python train.py --num_hidden_layers=9 --hidden_size=320 --n_experts=16 --experts_per_token=1 --d_expert=352 --d_shared_expert=0 --hidden_act="swiglu" --moe_layers=[2, 3, 4, 5, 6, 7, 8] --router_score="sigmoid" --normalize_top_k=false --routed_scale=1.0 --balance_loss=0.0186 --balance_bias=false --scale_expert_input=true --init_std_router=0.0148 --lr_router=0.000571 --vocab_size=8192 --norm="rmsnorm" --norm_eps=1e-06 --tie_word_embeddings=false --optimizer="soap_variant" --learning_rate=0.00241 --beta1=0.95 --beta2=0.98 --batch_tokens=[16384, 32768, 65536] --max_seq_len=512 --train_tokens=269400000 --max_steps=7195 --dataset="wikipedia_en"
Below are experts of layer 4 (counted from 0) of a mixture-of-experts language model. Rows are named router (the router's row for the expert), gate (a neuron's input weights, with its number), up (a neuron's input weights, with its number), down (a neuron's output weights, with its number) and show model dimensions 160-239. Each number is 128 + 32 x the weight over its row's rms, rounded and kept within 0 to 255. Numbers have three digits each.
After each expert's rows: a language model's description of what the expert responds to; "comes before" lists some tokens at least twice as common just after its tokens as in all text. This comes from a sample of Wikipedia text that the model never trained on. Tokens count by the router's weight.

# expert 7
router:128163163092153112167100111158114086092120165134130080142121161112133109095200090132118110174152123154222195141127132056094138074117113087196076106161109118028110155170156123088143125155127113123130123099138144126125105106144086115113141124
gate0:125107165117108105145158158120100161066126114099139118149120121111055107161107163149152089134091162132153126132118123137119136117185127117153111139115116146119045169158118127121134164094131097143106169165141111209132129115150110156148139133
up0:126160067150156146144136122152181169147093144175212125168131068104164146055210215117166102125151188159136090080152180112176158142084127118148126124103121119157165075099138138119151108143145136114131103085102116107126136156116081151088102150
down0:119088119156125121131141106175142159119183188141179129129136135143182178053119132100138108137149136111114075116138188115145164097117166152123119048117114150140109122108133122089114151152148076105169092147116136153124159147110115210114164155
What it handles: Commas, semicolons, table pipes. Punctuation separators: commas after clauses or in numbers, semicolons in lists, and pipe cell dividers in Wikipedia tables.
comes before: "\n", "  ", " and", " 0", " 1", " which"

# expert 1
router:149139131068140050145124153151148103090136155114099095151092145099108130062108080134141109205145162166178178166155083091140153113062125092166076095186127080059150168129143146106164075126120125106125140114112138176118072076143084182098131101
gate0:094153164091189061100133134128170148181151169129126123124161097111055096172170128128091109136131157175172138072118164108071137096133140099083157160103141143129101224056109168168111142140136197133150117140202169092143166098142146110126112103
up0:106104189050096167107128144157104143145107114139124150143097172093119099057134166169141148146130129112162123117080085146129144165098123133126142161149112107123145115203189127136115124092153143136088142090073131140096072122120107157164087158
down0:119109174127102095140144120186135161149131171120126164104121152180158111163149082103103125164156120139097140109112134131136139104046106116150174149086133179151104141132136099150170167063197176119119180140189078198131083143133105176101118121
What it handles: Plural and word-final s. Word-ending suffix pieces, mostly plural s, es, ers, ies, ations, plus s inside names like Bakersfield, Horsforth.
comes before: ",", " of", ".", " and", " in", " were"

# expert 3
router:123189140108171121153134099145136097080142138129073107164106146136148088097121100119096123210148138153151146192108106074117140097045105115126125110137092135126119128161108153100172084087134109128123139083133109182089064060168124130117125130
gate0:125125167150138120112128149100118143144103061153134068138070147102109165143108132116129150165139142067119085104105126104153151117132088146134150161159181106168124143084111168135144115118168187120107103173131155148108117138097084086121147114
up0:079166116149102120135111109088094142117187190150093141155139139133105136167088071148126145123127091158130126155149122132115092158145106127126087121141112140103105119151142126104121106130066106195083170103106079115144135167121095135094110108
down0:131150080127102092134145114166124120173100100153129108105112084139111135077116113122126124090122125165129143148047151166167156146119104152107092171101129204153114160176098105118129125152158130169127095126164120129133120127112063111085070113
What it handles: Apostrophes and name words. Apostrophes in possessives and contractions (Valentine's, don't, Play'd), plus capitalized title words like Award, Foundation, River, Press.
comes before: "s", "e", "a", "i", "'", "t"

# expert 6
router:145132174090192096169131075154100094104137134140115109113138128128123128117134120176127108197172136144153143152107104054087145125090106078156074095165074145117092134199130135101140078116129134063125139101208148171129096109164103132142145120
gate0:146146116122120116136100174092143143148155147134119165085152157140111133122104160132098121068131162075121133175129089124104128102200102138146091080105107089148051153137076139104126161129130135143107124163174122187180153099159166078111092103
up0:063147146122103100092157118076075131086121089145095137126136137124158150129083130119117175106142127101111091126171123112124138071102159123124133116125133127112068091118067081154119152176132092140090103190199115167116122124132139098134078070
down0:145154121111114111080164146128141149139152187084149175151087146097212147132222107157080184121125138101138180155172105148164142150090090149136093117114122072105163156103124117142120127148156114104143100143102094185093067142167125092147147083
What it handles: Copulas and heading equals. Equals signs that continue wiki section headings like ===, plus auxiliary verbs was, is, were, has, would after subjects.
comes before: "=", " a", " been", " not", " by", " also"

# expert 0
router:169155142118128106162084126154115114123103154123074104134111116129141139122120039133150136205174169145203151155161131104130150078131109131189117146151129076110113134141111136099148101142097155103114150137189141210105097090133147098107062098
gate0:124144144078165182127126141135159127117169093178105133189114136127117084108131101077227111075112152144200147123157194125116141167104098106170093154061080192116144186137127111116116121072124123136160105152128092108087114117121139094104099160
up0:132190168112129169176068131110108189128086175092142149144113155122132096131141128150108099100110090161165149114142122169144180112159188110155133113141070136198154124107139157120111084108170137174089137137094108167151121137111165132060113088
down0:101120070124118056144114168119114109108126101092155118142189126110145154153137148123131147104100110087109053093125082109109163134166121191131085162119092110206160082138160098094183153128140094141175106122185112105172162165162144059168138151
What it handles: Infobox field names, proper-noun heads. Words after a line-initial dash or table bar in infoboxes and sports tables, such as Website, attendance, tournament, Championship, Genus.
comes before: ":", " |", " of", ")", " /", " ("

# expert 5
router:160165148085129099120125115189178112134098111081119083139174111084103079091165076123120145134203168101191169174151101103100158086098136114166077082155136088135109163141086106118155080124127138051117117091216176199141110102186150151098141111
gate0:112095174176151155130156120109108125145135183130120124154120103089159131064157073135144124138117150131193126181139082206125144154130165171168100147114138134119139117122126130088056176194116165145089171146184080171104131139108170107097119113
up0:142111114102129092145112074121117175148171101056201124089160138124117094115130137103132158156127145105140146131160210183096105112110097152127159104149113125107150133128106058125156152151154184086068141142065141069145124090121150197174067105
down0:137113142123071108104072087135162208130142101095156171116145152189091135164120171117122124197125167156155116119127168121135127091081146097111107128172130120115147145115125130139127059130172103112103135150124139150135176058053179102129159151
What it handles: Word stems and CJK bytes. Stems and verb endings in running prose (work, role, forced, appearing, spotted), plus stray byte tokens before Chinese characters in parentheses.
comes before: " of", " to", "s", " in", "d", "ed"

# expert 12
router:134124167109159081103131126168145107076096144113095113124135145118154126089160094128072141170135144147196122188143097048106140111120113105197094115155104139119058144166113141081118105092152148116130129089142145132126088081169128125115174130
gate0:095158132111070092134108121122168090196138082114108215114097169135078128155135165138075120143172141124143132120132138147140110098063160108119150090071153110113140065109134136115149140114128117073157107101083090123133156125145129169111201203
up0:104110115150107162157112130062119115101073131078184115121151066105116114147144092142187127098127122162133090101152164073091117155145086182068091194138082149138136141138163087126115095128096154129118149172119129124158071065087106134136071096
down0:156138140127084118093161166133101106100098144084163054147126085122089105147143122170147152117053192168169117166093146135059121123109118138100093156124121177129178146114128077119131127097120128071147109133136162136164114122148144086110058135
What it handles: Hyphens, dashes, line breaks. Hyphens inside compounds like editor-in-chief and pop-up, table rule dashes, and line breaks or dashes starting infobox list entries.
comes before: "-", "|", "19", " •", "1", "2"